Below are experts of layer 10 (counted from 0) of a mixture-of-experts language model. Rows are named router (the router's row for the expert), up (a neuron's input weights, with its number), down (a neuron's output weights, with its number) and show model dimensions 0-63. Each number is 200 + 30 x the weight over its row's rms, rounded and kept within 0 to 999.
Before each expert's rows: "mostly gets" lists some tokens that are sent to it at least half of the time. This comes from a sample of Wikipedia text that the model never trained on.

# expert 4
mostly gets: " This", " Cup", ").", ".\n", "===\n", ")\n"
router,187,137,182,194,175,208,113,204,197,187,222,196,178,219,222,194,189,198,176,187,210,192,178,172,196,195,223,174,277,217,243,224,231,173,181,222,157,198,199,208,180,239,223,173,180,178,219,270,218,169,217,176,224,288,154,202,178,209,194,180,211,181,220,221
up49,201,179,229,177,211,236,137,171,151,222,239,196,145,219,206,198,222,217,147,167,212,198,178,170,132,230,213,244,287,130,216,191,192,236,248,126,207,146,212,202,236,234,219,217,208,218,152,175,234,248,204,207,176,174,191,220,192,220,209,184,231,229,218,243
down49,238,264,192,196,256,212,224,219,179,227,243,222,241,241,230,235,253,207,187,153,151,255,167,253,169,217,220,192,239,208,209,182,253,195,228,176,213,191,156,193,181,196,230,165,171,153,195,168,151,199,180,224,208,167,223,187,217,192,222,203,196,165,159,210
up50,190,183,202,189,171,219,204,184,216,193,205,192,205,165,214,227,219,156,199,219,191,187,238,212,203,188,160,263,143,194,212,196,276,240,194,232,220,180,206,189,197,223,261,156,191,167,195,194,206,212,194,211,144,207,155,173,220,223,207,185,184,182,226,232
down50,211,190,196,218,187,186,210,212,199,218,124,192,229,192,221,227,200,150,203,226,162,236,233,203,196,252,220,262,194,190,267,224,200,195,216,212,259,252,201,232,206,247,227,181,178,159,148,188,218,186,163,228,163,223,263,213,166,207,168,219,145,209,244,202
up51,219,220,209,203,188,197,203,201,183,253,192,184,213,185,227,197,190,237,161,192,195,184,210,176,173,200,163,125,231,222,186,271,197,182,190,232,192,171,261,211,189,199,186,195,127,197,154,235,227,183,174,187,230,269,226,204,158,152,201,193,199,243,197,275
down51,170,177,227,206,153,167,209,149,197,214,212,179,201,187,215,240,235,202,175,184,251,225,208,149,174,195,165,242,196,239,208,226,174,210,217,182,190,246,209,192,164,156,212,204,206,203,210,156,191,200,162,177,208,261,192,220,250,243,250,215,243,206,247,219
up52,145,197,217,190,228,196,183,217,202,202,253,193,200,281,189,167,181,168,205,218,183,194,227,191,224,200,234,219,199,192,189,232,149,188,228,150,213,205,165,158,195,209,177,257,153,216,167,209,221,236,198,179,160,159,137,198,224,237,156,177,249,259,164,211
down52,254,180,257,157,206,213,197,189,151,143,228,228,195,190,219,190,216,208,195,177,208,201,259,210,241,195,225,222,206,236,188,166,174,175,172,173,207,212,223,145,205,216,253,219,171,211,218,247,167,225,166,250,195,211,205,232,225,185,171,155,189,206,227,211
up53,202,168,193,226,181,174,194,178,181,211,207,204,194,257,224,162,242,180,226,211,215,174,157,167,229,254,222,226,230,201,181,189,231,146,175,206,216,196,217,198,205,217,182,233,188,246,260,224,209,195,210,170,184,200,254,193,201,199,208,159,193,218,189,171
down53,156,140,202,232,187,223,236,183,198,136,229,156,173,238,140,164,167,223,210,248,184,253,173,218,236,211,186,211,203,184,199,168,217,176,210,220,209,197,242,218,172,251,131,185,173,270,230,172,183,180,186,216,200,276,231,190,172,191,202,205,154,165,205,196
up54,233,202,186,202,212,188,232,123,213,187,234,232,229,219,215,198,175,198,279,191,154,220,169,145,176,253,155,201,205,173,251,180,198,253,152,154,170,160,164,197,210,238,212,208,232,206,246,213,264,168,267,167,233,205,255,188,181,202,253,186,203,175,236,219
down54,227,169,167,196,173,235,137,196,198,179,234,209,197,179,209,188,183,170,209,213,213,124,249,189,211,223,196,223,243,148,237,167,124,144,139,201,196,211,229,182,235,195,235,214,197,200,217,204,216,182,189,198,165,184,233,178,174,213,132,213,194,223,170,197
up55,194,149,263,218,199,230,209,303,168,149,219,212,171,206,176,210,162,202,251,159,170,188,157,181,173,174,238,157,186,183,217,206,171,195,189,227,147,196,181,205,199,244,190,199,204,207,158,184,133,228,179,204,230,212,169,217,215,186,180,227,222,205,209,237
down55,204,278,213,223,240,197,195,171,187,254,206,177,318,247,201,183,205,171,183,244,245,212,205,178,174,200,256,214,226,172,168,148,220,137,213,201,183,210,168,277,191,198,219,180,219,211,238,193,249,200,232,195,166,242,193,165,221,162,187,210,208,241,232,223
up56,210,229,207,208,185,192,183,214,208,198,237,189,221,250,250,207,258,220,173,249,178,230,179,229,161,235,164,177,226,199,213,188,221,257,208,247,166,223,203,185,173,181,213,241,183,193,199,150,236,224,252,239,280,159,213,227,209,183,179,191,216,192,204,138
down56,174,265,154,174,223,173,202,220,224,146,184,213,199,256,182,230,189,182,198,185,198,192,191,235,201,202,222,213,205,160,263,181,209,234,205,168,209,185,214,180,168,178,186,178,227,189,212,171,165,195,173,206,265,173,187,257,187,193,240,133,182,197,160,218
up57,210,216,161,228,194,204,203,196,194,195,182,177,142,163,180,186,189,195,161,162,183,155,214,198,206,292,160,216,205,154,171,114,243,225,146,197,195,181,207,173,168,215,210,217,187,164,205,185,204,250,207,167,144,180,205,203,161,183,176,189,231,200,225,212
down57,260,227,162,207,192,163,199,231,215,216,124,177,299,199,115,202,261,224,204,170,196,228,224,211,221,227,260,210,204,216,173,199,223,221,149,212,229,240,197,194,228,184,159,224,229,167,211,182,230,217,221,217,197,195,158,229,215,191,215,176,226,199,163,234
up58,209,185,232,202,262,159,163,197,212,195,207,227,170,210,237,175,247,243,172,263,228,205,212,179,232,237,201,223,235,173,233,243,166,159,214,197,235,217,246,183,182,221,165,234,214,191,188,138,241,139,208,186,204,214,199,206,132,280,180,151,221,186,199,201
down58,185,221,216,221,136,183,178,224,209,201,157,198,223,218,227,184,166,194,197,233,155,153,173,247,202,249,201,230,240,127,221,170,162,187,190,169,199,191,199,282,213,202,192,186,195,192,203,238,181,212,128,184,182,149,182,180,207,197,152,172,200,183,194,147
up59,180,173,215,231,257,190,243,184,227,211,167,223,225,203,247,142,185,181,210,163,164,171,266,239,224,225,135,241,172,215,229,193,205,170,210,220,227,245,164,165,193,149,260,155,187,166,175,200,213,180,148,161,175,212,178,189,187,167,213,179,255,168,155,186
down59,157,165,235,181,224,218,155,191,168,206,183,169,167,195,205,204,203,209,188,197,238,226,184,179,173,231,179,203,135,224,195,217,209,146,263,190,218,197,186,174,151,215,198,268,209,218,197,206,221,276,189,222,172,180,207,165,206,154,173,175,244,188,255,172
up60,227,149,250,201,225,145,167,250,194,225,257,214,235,209,195,127,224,205,167,195,208,256,218,218,194,166,172,155,180,178,213,216,259,184,219,264,203,172,189,214,207,188,209,219,196,210,202,246,189,128,162,167,177,209,168,229,204,164,200,197,170,190,172,189
down60,200,201,139,200,201,202,231,246,220,215,182,186,175,241,205,229,225,234,176,255,218,173,203,265,226,238,186,194,189,246,191,267,276,200,149,246,135,248,193,229,177,182,161,207,243,142,235,187,220,162,230,191,197,172,171,189,173,180,212,232,202,228,157,210
up61,172,210,241,230,221,218,207,214,183,175,257,228,196,200,215,193,232,193,242,239,211,221,207,174,201,248,191,183,219,302,190,205,210,185,204,174,241,128,215,163,220,213,184,158,159,260,201,157,188,211,220,241,207,225,225,166,191,219,196,169,169,207,228,183
down61,137,199,168,273,211,233,178,179,229,253,179,200,136,245,192,269,257,220,216,251,195,181,182,196,157,165,166,148,191,170,200,200,142,191,195,126,233,222,211,221,143,247,171,160,228,213,188,203,177,176,174,191,205,207,183,203,207,186,195,206,228,190,257,238
up62,192,198,139,209,160,232,203,228,227,165,217,177,175,194,225,174,144,217,216,186,194,220,217,232,157,193,204,210,229,223,171,218,208,234,195,178,207,166,212,149,172,252,229,149,245,169,219,127,205,187,208,203,175,161,146,194,207,181,222,196,236,212,236,167
down62,214,168,214,88,226,189,137,243,202,235,171,270,192,191,212,156,194,164,151,164,189,242,262,233,202,188,225,232,201,190,172,172,213,216,195,225,257,238,173,216,225,246,242,165,255,183,237,189,209,241,172,208,211,113,226,220,206,147,221,213,199,225,250,201
up63,177,206,198,171,199,214,203,205,208,233,156,194,186,211,211,262,131,221,148,199,231,185,197,231,185,220,202,183,229,200,223,209,205,236,239,179,164,188,134,197,183,148,203,192,225,215,183,204,196,243,170,218,119,192,218,192,239,213,194,192,149,142,203,230
down63,108,188,186,172,247,265,228,209,194,272,216,174,191,191,172,205,215,171,184,226,194,201,229,165,209,150,217,197,215,181,234,237,222,220,179,203,193,187,186,228,149,191,163,188,241,187,169,168,210,211,231,188,179,221,215,205,222,220,169,198,173,192,173,259
up64,205,186,183,238,227,230,201,179,182,177,200,173,185,261,195,191,243,238,219,179,207,238,225,173,202,202,202,187,214,185,186,203,196,202,134,237,236,200,218,190,186,221,211,208,257,237,181,192,178,230,239,207,195,200,198,191,195,180,203,185,232,225,191,161
down64,250,220,198,171,220,162,215,165,193,257,224,191,135,192,194,273,168,266,201,210,175,224,172,188,226,218,201,246,205,186,218,202,189,198,182,211,200,196,202,185,175,204,173,226,191,155,214,153,162,167,232,206,176,167,195,244,171,160,162,225,234,188,214,198
up65,210,224,226,182,192,242,154,217,192,227,236,199,157,229,190,282,211,178,208,218,191,240,149,245,193,177,210,168,216,206,245,201,139,173,216,177,221,215,233,200,225,210,166,213,185,209,193,214,300,189,187,165,191,186,183,202,238,200,184,211,195,146,199,201
down65,154,232,148,219,160,196,195,181,122,170,241,214,210,237,190,203,240,149,217,202,167,196,208,186,206,212,185,190,293,162,206,256,195,154,215,195,175,200,172,225,198,218,167,217,186,214,223,155,197,277,191,180,221,228,231,240,222,204,181,183,170,227,202,166
up66,208,221,198,164,225,132,204,188,211,176,215,171,155,176,164,186,232,225,186,188,223,203,159,198,208,248,187,190,227,193,183,175,252,165,236,125,176,173,124,172,206,214,157,212,244,174,198,177,244,264,267,170,252,216,164,190,178,217,219,175,156,195,164,238
down66,128,190,210,220,201,209,215,187,231,219,215,176,196,195,217,258,177,250,227,214,190,173,163,173,203,206,199,215,246,191,190,170,212,175,243,219,195,208,170,167,191,161,158,182,217,185,215,195,264,185,221,235,239,203,195,204,241,253,201,236,200,221,184,227
up67,178,227,199,176,154,258,171,250,188,186,169,242,194,166,199,222,176,198,226,203,211,242,241,218,215,173,212,194,189,175,211,207,136,175,211,207,203,174,172,204,174,182,229,219,183,184,256,172,235,219,157,202,171,251,231,191,202,203,199,172,171,270,241,240
down67,233,178,203,240,218,157,312,203,148,273,182,199,161,165,183,184,207,210,231,258,207,229,168,224,194,222,212,219,238,188,150,184,166,168,185,216,146,201,211,221,251,181,203,208,215,210,244,213,172,184,237,182,164,199,201,208,253,157,246,173,192,171,180,176
up68,175,220,242,210,186,191,158,199,179,148,224,199,215,252,202,193,211,254,198,249,207,274,196,190,211,190,209,168,212,168,220,226,162,196,164,173,217,185,275,189,238,233,201,264,241,182,203,217,204,230,193,191,204,173,168,174,225,187,207,211,174,215,193,237
down68,226,157,190,187,180,205,211,213,230,166,182,208,229,197,206,196,284,189,180,216,250,203,209,183,165,191,204,173,179,241,249,197,219,183,213,262,187,170,204,207,167,218,167,192,238,212,218,208,186,187,221,216,232,192,219,254,228,185,185,171,201,227,204,187
up69,195,200,189,186,213,211,157,152,217,190,165,226,199,197,231,205,150,142,201,220,207,201,223,158,164,188,157,201,231,255,259,182,212,143,113,212,197,214,224,182,234,189,137,192,205,119,187,189,149,231,173,205,229,197,268,235,198,135,210,232,220,203,240,191
down69,214,167,192,205,191,211,183,142,185,200,205,174,198,231,141,283,188,211,272,246,144,208,182,176,161,190,227,210,185,197,232,219,169,135,219,205,241,228,171,163,168,186,280,167,215,236,208,222,154,204,208,224,266,210,150,238,195,177,234,236,230,207,207,152
up70,196,234,122,219,135,240,224,204,191,204,205,158,198,226,179,201,137,207,237,219,199,235,141,205,209,216,222,225,238,190,162,196,212,237,234,221,169,195,208,174,218,233,171,194,213,206,240,148,206,183,162,204,233,235,196,183,168,204,237,194,237,170,172,216
down70,233,223,169,177,212,181,198,216,236,215,210,169,210,167,184,211,195,211,235,196,189,236,205,202,263,196,208,233,178,154,161,213,142,171,189,227,204,236,217,157,234,184,214,225,290,168,152,191,208,178,194,201,235,255,205,215,192,181,198,199,199,202,191,194
up71,233,118,156,207,187,221,212,173,212,195,212,186,197,172,207,198,178,176,244,169,203,216,170,198,193,249,183,233,213,161,207,214,187,198,174,172,175,187,226,181,139,229,208,206,191,231,262,230,147,188,176,236,155,235,209,185,209,287,183,248,179,182,205,205
down71,231,145,237,198,196,144,231,157,222,234,231,195,256,228,199,211,197,186,238,220,206,180,214,196,201,275,169,251,208,185,197,212,187,246,215,191,211,181,157,191,224,171,168,221,189,233,221,241,232,179,168,221,183,187,192,172,189,220,201,234,232,199,233,230
up72,191,183,221,219,190,196,205,129,177,216,180,227,223,154,177,158,196,222,186,224,185,169,183,202,159,259,213,185,219,237,227,212,241,182,144,175,130,178,145,173,217,192,209,234,166,168,188,229,264,176,218,184,204,222,218,175,225,174,218,237,225,198,218,127
down72,187,266,183,212,228,228,162,213,166,185,228,225,210,184,239,122,217,216,174,194,193,218,238,221,188,170,214,188,198,217,149,170,231,188,204,213,208,189,165,189,210,232,174,179,144,231,185,247,199,219,167,196,229,169,163,261,190,178,244,251,200,193,160,146
up73,204,170,240,188,184,190,245,204,162,162,231,204,165,183,199,274,207,167,160,184,191,217,194,195,236,156,181,206,231,163,245,195,209,185,198,211,160,204,202,198,224,195,163,220,216,154,196,165,220,194,236,206,157,172,193,188,235,206,195,199,181,159,224,170
down73,241,228,219,254,165,197,203,225,191,209,178,165,219,214,152,185,135,173,206,189,161,231,152,206,189,224,193,194,213,173,259,201,282,221,173,221,150,209,182,167,201,242,251,178,199,233,219,189,193,198,187,186,273,202,221,168,213,164,207,218,202,160,193,199
up74,231,176,151,236,182,200,199,136,159,208,172,180,147,198,193,222,197,167,180,225,202,229,162,245,169,214,246,244,229,226,205,216,190,215,285,210,103,248,185,187,249,221,214,257,197,238,249,249,184,173,173,160,167,191,133,198,231,250,192,219,261,245,188,220
down74,202,208,202,235,220,228,169,231,184,222,140,201,185,209,211,185,239,212,184,187,197,206,216,173,235,209,237,290,232,230,227,224,220,222,167,194,242,235,186,189,201,212,197,171,234,201,248,219,209,196,198,224,194,172,233,208,193,262,182,233,208,165,175,157
up75,208,251,223,206,194,122,157,179,187,216,216,179,199,205,255,154,229,221,195,148,196,220,188,134,192,230,213,233,231,173,256,203,206,225,216,202,164,177,217,199,176,241,182,201,170,258,218,186,190,254,233,235,226,193,207,206,189,208,211,229,186,211,219,212
down75,237,201,181,186,194,221,219,194,162,142,195,161,253,223,176,238,144,194,196,250,186,145,224,178,181,224,231,174,194,160,220,156,217,213,164,128,156,192,217,212,170,203,212,195,228,235,207,206,197,219,137,207,218,187,207,143,189,189,192,184,211,222,192,247
up76,185,180,223,203,200,205,162,157,201,183,234,226,179,203,230,274,173,251,190,176,215,195,230,165,217,145,194,248,188,190,159,258,173,164,199,205,235,145,236,187,202,214,206,170,206,213,212,231,177,156,183,189,234,255,203,158,171,220,224,207,180,188,196,202
down76,250,168,186,159,195,213,171,146,195,176,205,206,161,166,198,204,167,198,212,210,212,189,201,168,224,209,228,253,146,210,187,186,211,238,202,202,233,165,225,194,211,173,167,183,207,191,208,257,177,181,181,203,234,230,159,200,158,236,177,185,191,223,155,205
up77,188,142,217,184,248,162,157,208,217,171,230,244,265,195,172,226,199,197,216,237,172,255,166,217,226,177,157,136,222,248,153,245,205,212,201,179,186,250,189,194,213,246,236,205,224,172,178,174,179,207,251,206,149,207,178,221,219,193,195,171,154,238,236,186
down77,166,272,240,211,197,185,260,123,177,220,172,153,209,183,152,156,217,197,192,230,233,207,187,194,200,187,164,224,142,175,177,196,157,206,211,167,179,196,235,225,192,233,209,173,261,189,175,187,203,204,215,244,180,183,247,198,241,219,273,179,182,190,212,181
up78,207,179,186,221,231,183,176,211,201,227,222,229,244,139,200,210,253,176,205,172,192,201,160,197,160,203,217,199,228,208,165,223,174,186,175,186,149,167,145,230,161,202,231,151,243,232,212,204,200,222,171,195,218,222,187,175,194,245,209,193,215,204,156,242
down78,207,181,222,228,183,190,176,219,221,218,152,231,179,148,219,204,258,192,240,240,159,167,189,194,193,138,190,229,184,190,230,191,208,145,214,225,228,210,170,228,204,181,255,206,147,163,200,225,198,199,170,227,201,173,199,198,185,195,124,207,208,168,203,171
up79,203,224,215,194,250,201,176,147,192,173,210,220,250,269,177,231,228,180,207,223,216,226,192,197,179,201,213,179,211,174,228,191,176,255,197,180,170,190,202,201,212,204,222,203,177,185,272,231,226,195,214,210,234,211,157,222,205,183,231,198,154,244,218,203
down79,235,239,204,222,210,183,214,265,235,277,164,173,213,196,148,288,237,169,258,171,191,205,181,187,142,157,182,209,196,180,155,151,212,223,171,177,188,215,205,192,154,188,208,233,215,142,221,195,173,175,188,250,145,218,212,210,197,252,207,193,206,217,211,172
up80,182,141,180,189,200,186,205,210,215,196,228,178,191,189,190,181,227,136,200,180,210,213,123,205,206,172,239,180,202,164,255,157,231,197,238,191,242,193,232,172,223,228,198,219,187,206,235,186,197,160,217,266,206,174,231,178,186,208,203,205,211,208,158,207
down80,194,196,204,191,190,202,210,188,211,265,167,170,202,259,205,182,183,201,186,209,250,181,171,220,139,202,224,192,161,175,216,232,167,168,212,237,202,205,208,242,220,174,252,218,138,204,210,219,170,219,199,174,173,196,257,218,175,175,167,164,226,222,167,223
up81,169,159,184,176,213,214,173,148,185,254,189,203,207,185,202,215,247,166,164,197,176,189,185,230,191,173,201,181,156,140,151,127,157,292,131,146,148,174,235,203,205,229,144,246,192,205,200,187,184,208,212,224,194,222,193,195,189,175,207,155,208,236,207,179
down81,122,174,199,236,226,201,225,233,206,205,214,163,190,144,191,212,214,167,194,209,198,231,220,201,173,161,145,153,217,260,147,211,205,224,214,187,192,188,236,226,150,215,215,203,222,243,200,228,256,226,200,233,152,143,205,209,174,196,214,208,268,212,212,209
up82,222,207,204,176,214,204,224,157,179,252,250,234,198,259,138,235,258,227,130,124,181,197,183,211,214,221,239,175,254,223,244,209,185,214,205,183,211,217,207,177,207,222,212,208,213,158,177,245,189,205,159,178,198,212,170,204,221,170,229,199,210,217,182,207
down82,265,205,212,200,251,191,153,230,226,209,241,213,164,224,215,177,218,149,190,212,256,168,207,223,209,183,162,226,167,205,200,250,167,216,202,174,211,224,238,183,195,173,217,177,233,240,210,247,195,199,188,180,155,180,193,179,164,231,206,165,224,209,184,161
up83,194,218,201,189,213,187,200,166,197,203,229,212,209,267,166,156,212,205,213,223,214,211,106,193,192,175,214,253,195,215,233,242,214,170,245,227,241,206,276,191,190,187,142,221,171,210,173,187,130,173,240,193,221,190,220,225,182,203,204,213,180,238,192,220
down83,212,202,234,170,203,236,143,229,215,184,204,241,175,153,198,169,245,207,167,174,206,205,206,200,199,217,156,216,180,140,240,231,182,189,216,196,219,253,235,192,172,162,154,198,144,194,208,247,208,205,198,284,179,240,183,186,190,177,211,188,159,185,229,184
up84,188,196,172,202,196,204,148,192,194,195,222,193,170,220,231,207,164,177,264,218,160,195,186,210,218,201,188,186,202,181,191,197,184,167,253,229,208,240,223,227,166,202,148,232,218,206,232,215,237,126,192,228,239,223,210,217,180,199,239,157,223,194,222,176
down84,231,234,235,180,226,157,232,209,198,301,156,182,142,225,172,181,185,213,187,168,228,181,200,248,222,219,202,222,239,190,189,233,199,196,212,181,210,178,198,269,203,173,160,198,199,173,260,179,204,162,149,189,186,167,206,235,169,147,250,199,137,242,168,223
up85,182,226,165,200,189,159,159,205,176,257,199,224,220,190,223,228,210,163,216,162,221,201,197,229,228,177,190,175,200,218,210,209,182,224,203,159,225,265,204,224,175,243,245,203,212,131,239,189,177,219,202,165,175,260,199,218,214,241,201,185,187,193,216,215
down85,190,207,166,211,202,177,187,259,116,178,169,164,205,208,214,165,232,177,226,201,167,183,195,165,180,166,247,192,245,224,228,234,196,168,189,198,239,217,203,188,277,199,216,190,196,241,253,121,193,203,181,192,201,187,194,163,156,167,245,191,205,151,234,178
up86,209,218,155,218,161,212,230,227,217,260,179,193,262,210,189,187,243,126,229,213,174,214,230,170,241,197,235,183,196,201,169,215,196,177,154,261,249,213,210,228,200,156,179,186,161,182,220,159,209,228,204,189,224,195,171,191,213,185,242,210,230,156,204,274
down86,206,189,203,258,159,151,209,168,174,225,204,191,249,196,161,231,190,205,198,143,212,186,251,185,180,195,212,158,167,238,186,220,223,215,180,200,207,205,233,202,200,208,156,192,177,124,225,198,200,242,194,214,185,211,224,205,206,193,195,273,207,185,196,253
up87,209,174,231,236,185,210,208,202,157,150,199,198,223,204,201,213,230,187,211,236,211,221,222,214,240,198,170,240,223,190,191,178,184,225,187,221,173,205,270,183,186,150,229,211,145,252,263,198,166,208,231,223,252,237,182,192,154,241,176,210,201,190,219,217
down87,162,216,206,184,217,241,226,203,230,157,194,160,221,223,235,177,238,191,170,223,155,155,176,190,225,194,217,169,181,170,199,185,213,212,173,188,176,223,217,224,218,272,212,217,180,155,164,228,223,203,241,125,175,164,225,174,209,216,198,192,190,208,226,180
up88,179,242,181,193,182,171,142,186,224,237,167,191,177,227,205,180,192,228,210,201,189,253,192,216,234,200,267,181,173,231,208,182,169,235,185,201,225,187,247,175,189,179,211,190,191,213,160,172,114,178,200,195,161,224,181,193,168,235,180,204,238,166,264,160
down88,169,247,206,195,191,190,168,125,169,206,162,168,226,220,171,222,242,190,238,200,213,236,238,180,170,125,172,204,211,207,116,240,205,163,175,274,176,202,238,162,212,227,211,198,250,222,172,159,195,186,182,205,175,145,212,186,226,214,202,217,214,189,226,197
up89,207,215,228,196,216,180,149,205,217,175,210,217,226,222,200,214,227,259,167,177,215,242,268,224,150,195,188,224,230,235,191,191,257,218,193,204,213,226,150,251,222,204,236,205,242,173,182,190,195,196,202,222,155,179,211,205,129,172,161,151,213,159,207,209
down89,200,185,194,220,178,253,207,159,263,258,181,167,186,250,207,206,241,176,163,213,173,145,164,202,197,172,179,201,207,180,180,203,209,211,237,228,203,204,168,201,164,231,208,231,175,195,232,218,173,183,221,190,222,201,192,187,197,214,246,169,155,208,250,240
up90,162,203,197,212,198,199,216,199,204,228,185,170,230,152,249,210,204,190,114,215,197,236,142,196,239,154,216,183,215,181,199,213,186,212,142,121,206,169,185,209,144,217,231,216,240,209,209,186,211,224,191,190,184,209,219,153,173,204,187,218,174,201,223,199
down90,153,200,259,224,249,186,197,176,228,194,243,184,217,176,165,181,200,186,208,179,198,177,218,224,256,199,169,239,162,186,174,190,183,220,175,170,184,162,192,220,237,175,227,164,159,274,150,229,200,224,220,141,165,234,222,228,173,208,258,231,198,134,218,179
up91,209,206,258,202,202,269,207,159,215,157,236,246,184,235,229,213,181,172,202,212,201,185,197,213,170,148,147,228,237,217,198,182,204,213,177,183,196,217,218,193,197,203,203,176,164,157,169,254,194,211,223,245,199,178,215,200,169,169,205,121,176,194,217,188
down91,240,197,210,185,186,219,223,172,153,207,238,208,187,238,192,181,225,170,184,199,150,231,254,193,229,229,229,175,233,200,179,211,232,201,150,159,211,260,173,127,236,158,185,169,198,238,204,237,161,187,236,255,162,209,200,203,234,191,235,246,173,195,185,162
up92,204,212,197,190,207,234,206,154,169,149,198,166,216,200,188,151,236,179,160,190,205,236,197,215,198,182,216,239,239,208,201,154,223,207,193,227,218,156,183,197,163,264,204,210,128,235,224,198,241,194,164,207,185,223,183,212,188,156,194,235,178,208,175,178
down92,276,172,148,231,210,204,188,162,206,228,199,228,197,168,198,148,219,242,242,176,221,216,268,195,213,148,180,213,247,173,261,177,199,201,198,171,181,235,199,208,189,191,190,200,203,205,214,231,172,254,156,214,221,147,177,188,218,185,201,218,189,144,172,215
up93,191,194,193,213,195,201,246,201,197,186,184,160,210,234,179,191,169,203,152,224,240,178,161,234,214,141,221,147,193,215,204,166,218,223,206,242,197,204,147,207,200,168,190,224,212,219,208,178,229,220,206,193,186,193,195,196,200,237,208,218,168,221,225,203
down93,187,147,248,229,227,168,221,178,241,226,190,220,243,148,194,186,226,194,200,179,232,188,227,238,238,200,170,167,156,188,218,196,181,230,222,196,138,241,188,268,230,203,174,198,159,176,157,190,220,225,191,155,186,210,232,206,159,181,237,189,226,171,249,186
up94,207,189,196,210,223,251,187,235,157,226,222,151,179,215,238,225,148,208,201,189,186,165,177,225,201,213,210,152,234,166,221,185,187,246,164,171,184,225,210,191,246,232,255,224,185,184,222,260,234,222,177,228,241,196,148,223,219,185,197,219,163,199,169,196
down94,175,214,228,203,248,204,227,231,219,181,229,204,231,158,188,176,180,153,215,166,131,220,182,223,241,161,188,218,202,272,207,176,168,245,168,190,200,202,275,253,196,188,139,201,208,182,169,234,167,209,196,211,165,205,171,202,186,195,201,177,161,210,167,184
up95,231,213,217,176,185,246,196,172,197,226,177,191,199,212,239,231,205,244,137,198,184,181,207,201,137,140,218,166,206,220,173,196,264,192,216,170,206,177,246,203,147,194,201,204,191,230,157,156,201,171,201,242,179,227,167,206,206,170,184,216,220,210,146,186
down95,250,208,190,154,181,251,154,135,213,240,189,243,230,249,242,255,201,193,232,198,216,176,177,159,180,173,183,204,275,201,150,187,224,174,233,180,222,232,204,232,207,204,176,223,220,211,183,187,217,212,192,235,178,165,162,196,164,191,188,224,242,196,233,216
up96,171,159,205,185,154,171,187,193,190,226,205,191,216,251,275,118,195,189,191,235,207,191,203,169,229,264,225,269,232,175,214,197,264,180,228,166,225,228,244,176,173,203,170,202,152,195,200,195,116,261,211,140,222,167,202,208,200,211,211,205,181,231,220,236
down96,156,172,233,224,193,290,266,135,220,189,191,214,191,124,230,203,161,227,198,226,230,125,228,197,178,210,168,159,209,162,191,196,207,161,242,219,186,183,193,206,174,223,214,237,262,177,196,189,245,211,201,173,194,200,170,203,269,219,177,259,164,213,221,217
up97,200,233,154,194,241,151,232,178,208,156,190,177,162,231,249,171,240,181,181,182,221,224,167,178,218,217,229,261,168,215,292,184,247,167,213,231,238,185,213,215,179,238,224,216,146,137,214,237,188,186,166,229,229,178,193,194,161,211,161,172,173,212,212,192
down97,286,219,203,242,216,247,169,150,205,219,232,219,197,180,236,155,188,215,218,232,200,188,222,199,189,207,159,195,209,208,165,194,161,232,200,248,229,201,168,232,135,194,241,181,208,215,176,203,156,214,234,226,180,146,142,149,185,187,181,197,213,196,146,191
up98,216,219,263,193,162,265,195,186,207,170,203,205,195,227,228,208,204,231,206,208,179,221,197,153,240,193,155,179,206,198,189,211,208,149,173,178,198,172,205,196,169,175,264,187,166,227,222,152,201,149,176,183,214,202,183,201,201,235,191,203,188,213,215,200
down98,237,166,193,235,206,164,148,165,133,246,160,259,164,198,200,217,218,194,188,170,152,215,292,169,220,239,219,242,205,195,224,233,196,98,228,181,210,207,222,201,173,146,255,197,203,219,184,151,231,207,168,223,194,168,207,163,192,204,185,148,187,280,191,248
up99,216,177,211,211,140,162,166,176,208,218,208,180,252,245,236,262,223,185,223,178,231,174,226,224,225,218,151,271,180,239,234,167,197,235,198,221,223,217,220,199,237,161,200,165,170,206,206,229,194,207,156,161,208,153,229,230,190,178,212,233,208,212,150,191
down99,146,210,201,212,225,189,154,120,259,279,163,200,181,124,202,201,188,164,203,172,184,113,230,212,135,269,167,256,220,241,234,204,167,193,175,193,236,247,226,203,160,188,171,200,196,187,179,196,206,202,200,168,167,178,221,208,146,201,200,201,206,174,187,164
up100,223,218,211,170,196,279,179,238,207,198,187,199,218,203,221,184,138,229,229,215,170,175,242,187,158,210,190,203,234,156,223,261,212,225,242,262,180,170,219,182,208,184,216,177,168,187,224,165,192,203,198,174,217,218,141,191,181,250,232,216,223,194,218,186
down100,219,182,198,200,230,178,177,216,115,284,212,255,213,156,206,230,238,215,185,178,261,198,167,176,197,193,204,192,224,205,206,230,184,200,218,210,183,172,186,189,137,205,212,175,177,190,174,238,216,224,168,192,195,219,173,202,199,196,211,179,220,199,204,159
up101,203,165,181,213,198,196,217,196,184,207,175,201,176,222,188,193,203,240,198,224,222,196,154,209,211,172,205,172,212,222,207,158,213,220,193,200,147,253,226,233,187,213,131,172,206,208,221,208,192,217,207,204,190,212,192,171,235,215,217,190,187,209,254,206
down101,159,160,217,181,196,146,205,205,267,175,244,92,174,198,161,264,201,184,149,211,227,189,172,249,242,244,196,213,211,192,186,153,227,249,203,179,195,185,217,197,245,208,130,211,187,187,292,226,176,218,250,239,203,194,225,195,235,167,210,214,240,235,211,183
up102,202,233,220,221,179,173,172,187,202,152,182,206,184,244,201,242,213,218,229,222,201,169,162,237,146,210,213,215,175,197,186,165,257,168,235,189,177,189,230,174,165,207,142,202,195,218,214,185,216,167,147,226,186,186,198,239,153,212,206,222,225,196,177,217
down102,159,215,183,221,208,136,185,176,190,239,180,185,198,216,230,210,196,247,203,198,239,195,143,174,221,200,207,190,220,158,198,186,197,158,193,237,163,209,178,252,201,178,185,160,198,191,164,227,173,162,220,192,205,233,180,255,155,249,195,215,191,240,220,168